From a checkpoint of a small mixture-of-experts model trained on Wikipedia: 122M parameters, 5 empty slots to pick.
Below are experts of layer 8 (counted from 0) of a mixture-of-experts language model. Rows are named router (the router's row for the expert), down (a neuron's output weights, with its number) and show model dimensions 0-127. Each number is 500 + 40 x the weight over its row's rms, rounded and kept within 0 to 999. Numbers have three digits each.
After each expert's rows: a language model's description of what the expert responds to. This comes from a sample of Wikipedia text that the model never trained on.

# expert 23
router:521588523511483473420489512475488421451500491559574508479545578415528546468543504542485529553530459542519556487533447454531574479546496543509454517466428498498536579433456502469591476516512477453469560461583423475521481474447513476498471531574532513528441472517469453496514490480433440545467485515486498529507500517462452513515446496522559513483553524570458499506534543477518456551426
down0:565510533476436485459506499585443529471484482511417464495487611497491548464454454475514512519480487494592486497505516438472514454510489503524458522547392488531548475498535513517501502518442585456485544517530512491534524539428441502465486438568466584501527518520470526489461480490531494475437539512423507519456516523509487491502560474511464476526491478440475500501536507516543507533527
What it handles: Table header separators. Pipes and separator rows in the header lines of Wikipedia tables, such as No. | Title and |---|---|, plus double line breaks ending sections.

# expert 25
router:503516502508459528477471477532531453460432486489457504458522516497469540463497394530477561469552516541501487517464450422499460520473527502426544456548437438518523459498575540521453515509555466539500477457504517494516508530469533468543479426539487525432428540512550488495571556485511474458525514456523524512483496489538454432486465469468558461519494494546501555527497500540445495498462
down0:499525460506492559456538460457502502485583516429503538553496525514478474515464518537497487509524490425517529525556528492576545578499521553413518480485452518519529478473495441500477462539501530489468518476430531510542522501507463515487482554508519480420421549530479538539433489510425552445415489517487480501432445527514471483511559438530468474481521501547455523561515525537539472515439
What it handles: List item starts. First tokens of list items and table rows, such as leading dashes and pipes, Born, On, and pieces of species or title names.

# expert 16
router:496465536547487459469466554509438478537506515430478498509583556436550436506473540507496475476553441505518485539521509550546492489470604493504512443508455554490463488464484513460533547510559517553514553542524464516517497449524508513504499446515502432482555485525466472504533438572442493453538482518480511478558520535484551473461527522474531531514519496443559539496544517504464544518477
down0:502490414494480445561483542470482488469422472470513508471514534568491504439445511518489523505477490456455490505508504532508551469471501508442493454500505533449468485489517470523482534475542458516502501547536488531529443595493457464487553438472521447551553542497499493529548543495438560463521569521494507525541489505506518560487475474484450479436479487445508453416495470499540455537409
What it handles: Clause connectors, reporting verbs. Commas after introductory phrases and subordinators like when, where, however, because, plus reporting verbs such as concluded, announced, wrote.

# expert 20
router:477480499513445529517506521494529528525510400467524443469546510501524565568553543532530495424419533448428436496542504493476490562529556556458436475419502499496408488502466520491454553499464476405498506409526576562500511473561549462440492497576492509501536549509389471531538500495475544455506551534389511444457488490483546465515568550488450480411429533462487442478471525525498475522445
down0:520453502491539429484544584507531443515503526445466475551546425490494623542492516490572475395557531520527504521524460519545465503406474523428519510500525460530404501468508559506507582444471525526498485375502571495467482479511478540525471525520514521466478513486564479454527501372352466447541477471527488510479554564521538506454502490513533446515528461549540508420500491503470508521457
What it handles: Punctuation before numbers. Opening parentheses, hyphens, dashes, quotes and slashes, mostly in scores, ranges and tables, such as 1–0, (2010), snake-birds.

# expert 30
router:496490453471394501500484513498442610509501542572437476521499529540495505540544500485490458535490464512508490553421542487535531429526570538535485480487445477531499483553577582536493448532522510461484476462493457497477556511501527449468547513501500447473441517495540571554516507449469503600467527518520504536501483502459514431537605448544504512505507540546456490519527525512541436499512
down0:430502444447506581512458517502560507510526472460492499474494508531465501494529455495479468561492543461523477518628527478530472538512425532530628477532420530500454507570583494531514505458524459403556466529509530503553501520543525513530476489467491532468578501425507530482498586533513474503506496431430462507471523459561571459460463516467481473474533518522498504492516517548481505494509
What it handles: Numbers in identifiers. Digits, decimal points and unit symbols inside codes, coordinates and measurements, such as ISBN 978, CAS numbers, ′, °, ft.

# expert 19
router:557503528438480457491524487448486506504566491483488426518534488522469422478552509529496498550467497578462473518424526533531551506511522452513457528530425539482507480475464476536522451484503469405461514568531502498531527482458476543490588488465546460620520500485507486445446503569544528566488516486458462523490497583435438462581509519513558465557448480492480463481471469553480449599481
down0:497521561456476560500482493497520483481503402539476509502466615474551521532567531438509522419510497562539611509555482539536481477475519649449520473404499460492473535437516514465478513616513517551468522546485448472453555540469518413475503459482521519504512510560467537509545542482502442453520476491464513443567521463478571435454507513611507541518461516515423584549510497491515473466479
What it handles: Place-name comma, coordinates. Commas after birthplace or location names, past-tense verbs like was, died, arrived, and degree signs or digits inside geographic coordinates.

# expert 27
router:524420488485489419465513539428559542482506504548517498522519507476585490499477453453476466458473504499520588451542575475513489433568497489495483385448455521463481452503531488447491486520473513435498575455443506475550418529520533542505518499495457475472472485531509470534435554469494402480587554503552484496493467535529533520447453519521561420532540500566575491569513493525515489518554
down0:485511582522517503498502426540542526461494529542508500466460480512499503535461479486453540502512558491504434577472522478481450530467525489522461493611537564458444497548518492598488563538523501538468432480550487421551518517518494566551561497551486472533500515482524482488432488494465520474548494512505487496509516514538485510567505493505528461457540428479461532521520541459506463514488
What it handles: Sports competition terms. Words in sports results and medal tables, such as Championships, Women's, slalom, tennis, Doubles, medalist, 3rd, and the after won.

# expert 11
router:496498508516490538577537452532532488578459510474399476418463407521470550575518462460494534470457477486536504500468492576463451490467551514453451420479554478491522520475506542533480415494520569548528520425526509459491500515494485569452464530514490559503533493419543475493566516528580522588469540511532515538529502468504475527512511461491466502540504508499522622458480488555457539499529
down0:464563485497448488547467490509491483434424519502519535492515543477540412426472475527588496493558485533469522495567438532530491463541512547558550578515443502566491479477558527465549450451452558534498526501476502446547563475441511487526495452509513545423523466553492449453450421550497530491557457462567525514534525450444523591517529456470550478502435554454500543493549541528584520576513
What it handles: Names and Latin endings. First names and name pieces of people, like Karl, Jean, Don, von, plus Latin taxonomic endings such as -ensis and -us in species text.

# expert 7
router:477538528519596513555554482486520477593507526532513572484466451534513501546517465495552508476453545510567513514516479478525518528495504491484617572443484491526467470476547495479513470536541481504509478433440500512470526489499442479492463512483584515429571560437599458454529551462496485487451465528439494553466451543476454519553492471406531502510552452493508523525573489512446515437481
down0:414478497592590578494476569489480442545484536512507486457482506527433500538507476477458523507502487473472549504479454457486494526481545507513462516529468508465499489476483459455540502441472481525491554578481550600502541499505486620443442531395533508464503569536481447382485540507483548547490552499431498489455438436467470520499479540475504524618500537555507509491488494486508481445505
What it handles: Mid-surname syllables. Inner syllables of personal surnames and given names, often South Asian or unusual, such as G-urn-ey, K-oir-ala, Sch-aff-er, Sud-ha.

# expert 33
router:546486451528431573459465538547482441470451516506537478534529525544499416470520506475493525463591498435528453530515451529471477435544497484510408520494575505436527473598499471510425414491554563460465569607469573405528491512609485544456540513508517476415535472566419538533493546441454531467443442500532451486469471426497502466532530533524560551510480468496459481501418458524484518467551
down0:529464513481507524475526589463472489487452536531484536518467519448527537524532440552558567483509446524506446493489493480450517567496497502531447505508475491529428523544520495498511503510517478536493545512475420521455497422519516557557443521528496444528477581501513504461507539545506465461527459554464476491478489431424529365437421506465445599571521496535447542577483497514509490561488
What it handles: Articles and possessives. Articles and possessive determiners before a noun phrase in biographical prose, such as a, an, his, their, very.

# expert 22
router:494476518536489540521499483451510565447463521527540500549454448500443566545523540461524447465548539529531520586463517424484538507413498496493485495495494545517516513460475496489518516500548470598512521529445490517509496501533465452602568478499521446436514552510472494542548447533543441498417477544521528486491511508502528437510511535546452498518473498422511504454546508490507463500550
down0:521516565445485491593486582498497480543548499488495468480530452424531491543495520453456489509463463509552522529541603497508443473540506472513489473488431521457495483481543529523464487494501459444519420495509456519437521490493507540503514534391455538516528531524478463380418499484468498475591565539457546500517493521521470470536487485562520482533545445473522437478512525523460441521499
What it handles: Naming and glossing words. Words introducing alternate names, translations or terms, such as as, called, meaning, considered, or, and Japanese byte pieces in linguistic text.

# expert 14
router:541462445427483506545519437520518493418462594565540512505465479572549471527455466465357522440483484450516489471515508491507517521491479531526547510487546514468433467567494564518514480514442456497548484458465517532507502491511590527478549440522472545448488487489505457562537466482442491453465492485481550532502439437551458503516511528556497554508480505388426483519439516513491552592524
down0:425505552488490523512469539484506500432487519572478481461406569565526505557446573489502536511511440553476473494460542510484496518471589454522441500491445493499491516491482556517430490443427497546451575422477541521568541515459442506468490480485502425564513457461468586532502501461446540549493565565493537482510494512538506464452554472510426458412441498536492498435526510505437526514532
What it handles: Word-initial fragments. Short first pieces of capitalized words or titles in lists and song names, such as Al, O, E, re, Mid, Pre.

# expert 32
router:448535514525473514407485525535486554451491474516523521568443541590578477441531520519478487516516504387532496450476546501507530554535559430501490486507536515508619517484449503550519494538409541525540468607544521493490559463442453473491431511500492495466514524520479574545456505514450490495513522471452445470468461465481484512535488570532503542521489553524484416565525469468435500440536
down0:486545448437555545465534473455494425519453509543587437544530571543473500527463451502492552534542535446572471459526509455459443484469504528460460463474550493458495428531474535495529420473498556540498499507539533515513533479416555491474435449502403489475493528477493504540509563447485483526490455518486536557498481455464585510505547466486477465481507515451512445523492459569465592481550
What it handles: Roles and careers. Words describing a person's role, job or status in biographies, after was or a, such as worked, elected, married, backup.

# expert 0
router:501471513454556452566506449539539449515497500510484482485461466467533531534473580547478575508469468474521495503476466545499547557485478501479548497556548529523592515507486571504521493573549482505490477499524487513518482538429451536463483447510498584544489490509543493512506504474490512601489471482557534519438461524521503567498414482539433538447514480532481470565480556508496512475528
down0:509491622460462537472508431487481497473440500452450499526483491437471544526509491455572501452560518486514557557532420479512489379498489477387540550490503445590501480486493539522526500490489510467423501560513544533478447512528462490527544495491537503483494432483450509504466517500427558465532592524468504505546520532505455522520557485520454479471495519472532588519417500526481478431590
What it handles: Mid-word name fragments. Inner and final word pieces of rare names and foreign or technical words, such as Del-on, plut-on-ium, Sina-i, Bund-a-berg.

# expert 10
router:575531516485572551520533432525525524525537497501446516502460467482477511461495490557568483496516538486574508483520448548516497485503448520487510538539451418453566503426514523552401554465468490535549459519517548577448502560465525441552461519478534497529456433543487444443475518460501448511518510533426493474448511422496493533465567436491450457510569517556478539478495489496492508449493
down0:493482479510524544580501541527503476525499448523435417555552493510483526487549508522540422498527392461498479512472512497511491476575473542440512461409498497573524473532581521475555505480498501503523501503554517479542511477521451480572496593549549519482511495472490510475507487503503389482477550576462485503470484519492497511565425528432534551529499486493505534479520485504509482578556
What it handles: Personal names and titles. First names and titles starting a person's name, often in tables or after by or Governor, such as John, William, President, Lord.

# expert 28
router:490551508568487444472439544519459512530519420468475502514440448510526480472494526529459591485481471485501499502477550527476473501471443504502447515531600561547559505482434434469538553442517578574489444579516507506588516480502554525469473553495486501531568457573405498483533467516496507463497537437428462594512533480525471584443464520423535542466463514501483506539556437484468518541467
down0:494479433412525488521456556558480448571493509505526566470486599536545491474526554527458470462488530550641520483480511492494434487488570470481498434537553435462517464515506541514528582515409494474501545470464558491494499529492473493467529518462520537480486477499478469411508481564487481495511461534526540467514505617452413516487413558586474518513494495487508428484492545515472503550554
What it handles: Descriptive adjectives. Adjectives before nouns, including nationality and domain words and adjective suffixes, such as large, local, political, French, formula-ic.

# expert 17
router:527527507524522481491506512497471468509557405544490476502524508441495513474585509471515516521519545548483494522603485471409466469468510554494511538556399475486486491564534469516512509487478448495498532491530504526506532446419524530514535525460435432583498431428450486576520497499438545511526464445552478505534526506543499460527465436546482467532499501438535437454451539408485500474447
down0:487442504440503469488465478573503495527561457516443560477471537504520491566505486503563506499543537512538511509488480488482507476499581506429412471484495472558512477582498476503570484430527516429495524488504523487507598464523476444503471449489461545511569561470521520550529526474542524459504523503505520438505522512492530579587526544537524478480458495547447465527499508462468492565468
What it handles: Infobox field punctuation. Colons, dashes and pipes after infobox field labels like Branch or Awards, plus institution words such as National, Supreme, University.

# expert 4
router:529428503502498469439468447450489535523505475449507557518466521506515487506488511569473409473518452477458465526512505493544512452539502502555530465522534444474564516440488558475440440485536508547462466470540507456522427418473494523505481560468447549542454451538487502483511530466441542610521477485479471526472519504462548554491491525555487580454528512523522462495524492458567558517495
down0:519513547488469540455482600519478493457497498444492491516571613494529453465472520480434499575534442494509516488541515525462443478478470477423497445480510622518470505554518509469516510526489493589494566455452554449518489543501557578539506527419490530485545484592564446511526497439518503449511439547540485539467542566500536471464456509551505519465506481506421493470493505566401495507586
What it handles: Numbers and quantities. Numerals and number words in scores, tables, dates, measurements and counts, such as 2,225,000, 111–109, two, million.

# expert 24
router:487462529537536509441513467535397539515492422533501418466439540533435499425503518451480496531454497481521456444485495541550503501577562515559464512541493526576555574484425467459488555514520494568483532591484503484500525565436456574507501512546530507526509503565434444509555425404546550530494577542518491498503490555542529495457512492487510511488496475525519491488538466509521557502454
down0:411479492480481466640566482483479521553497468527460397506496566465545547493595520568526535427506518555477515507507473562473443545474538508510396493566485491484531475551494454542459504519452483540522504482490477492482438449484391450497480503489519506449503456521465481491536479513501468530529537489492490573512512438521525492520554514466458478492512484503511517409507589532489464464489
What it handles: Use and change words. Verbs and nouns of using, providing and changing, such as used, provide, increased, loss, plus field labels in spec lists like Speed:.

# expert 26
router:549528486445546454551555470476523451485467555490478536422524489444523493542514520486459503497487478510496543487447474442544602554507512490511531569533432493463528507462555461506563516532460450388530468511527493554469543448579550504446458478446444531518537521490442529461543492415538551506476455429493487505504438462465537443476450504524488518467447484526559513439468448512477616560476
down0:550524495419515462471436533468511467465517469512504468524513494513484506503475511459527449516483495465572407533488474510485522499544565485524516470472488561510530545505516479480485551520433511515575441446373524536498489522501506560529512466455440491428469507507577525453386479452532496513521471566481468539510509610550469509551480477489506485550491549438561536468529468476506499456525
What it handles: Place names and separators. Commas, dashes and en dashes in ranges and coordinates, plus first words of place names and months such as New, San, Los, February.

# expert 31
router:463496482547474484463567560591450518506472497496501533544501466470480422515492513531486525557422521496562512515490500485489454466493489562474470515571542522496550560515467549455507482474484553548535480560439518463518540491478429518482429496431467449486528445496456525460444476561553465485438483451525481479552475506510487483438497543502466474490482530480524482537547496498517432485513
down0:490449458430468453507510479504490475491436467445483461500516432521492472506523513509482550558532499508496541506561410525498527459451512498447594488466510482492509543538509380505457478545481517513459476518493523543558535567498481501522557506475468447571453505519513439504492471534513456576530478515487547486476470480518535493528475541549519543510460468531544470492528441515571531556450
What it handles: Relational prepositions. Prepositions linking a noun or verb to its complement, mostly of, to, for, into, between, among, as in largest of which and came to power.

# expert 37
router:471468567478519547517517518565513483471505519466500472479407447526399566550524483506504502555516486453428468416415513555439495508456496485525511554421500492518499616470570462515478496475504524580465530449466505440499494466509458535510511557514531545471500546454483532525502540572502497495515471542471576512496512527528460452472576482493476461548460446516561585415513490546529444494525
down0:545567532529483522502573429522570482549473562448492496501456509465495503499466536469559533471520471520564456521493474460448401470459477520439465527473502493495539526472478432517522479452532502499481464526528480482482498483430470501432498499475497495535520435491519478520509475516523462552473607537501567446530478506553532450471505540545528507539476524469574412509555477531532468474529
What it handles: Foreign word fragments. Word pieces inside non-English names and text, such as Slavic, Italian, Greek or Japanese, including byte pieces and diacritic letters like ā, ă.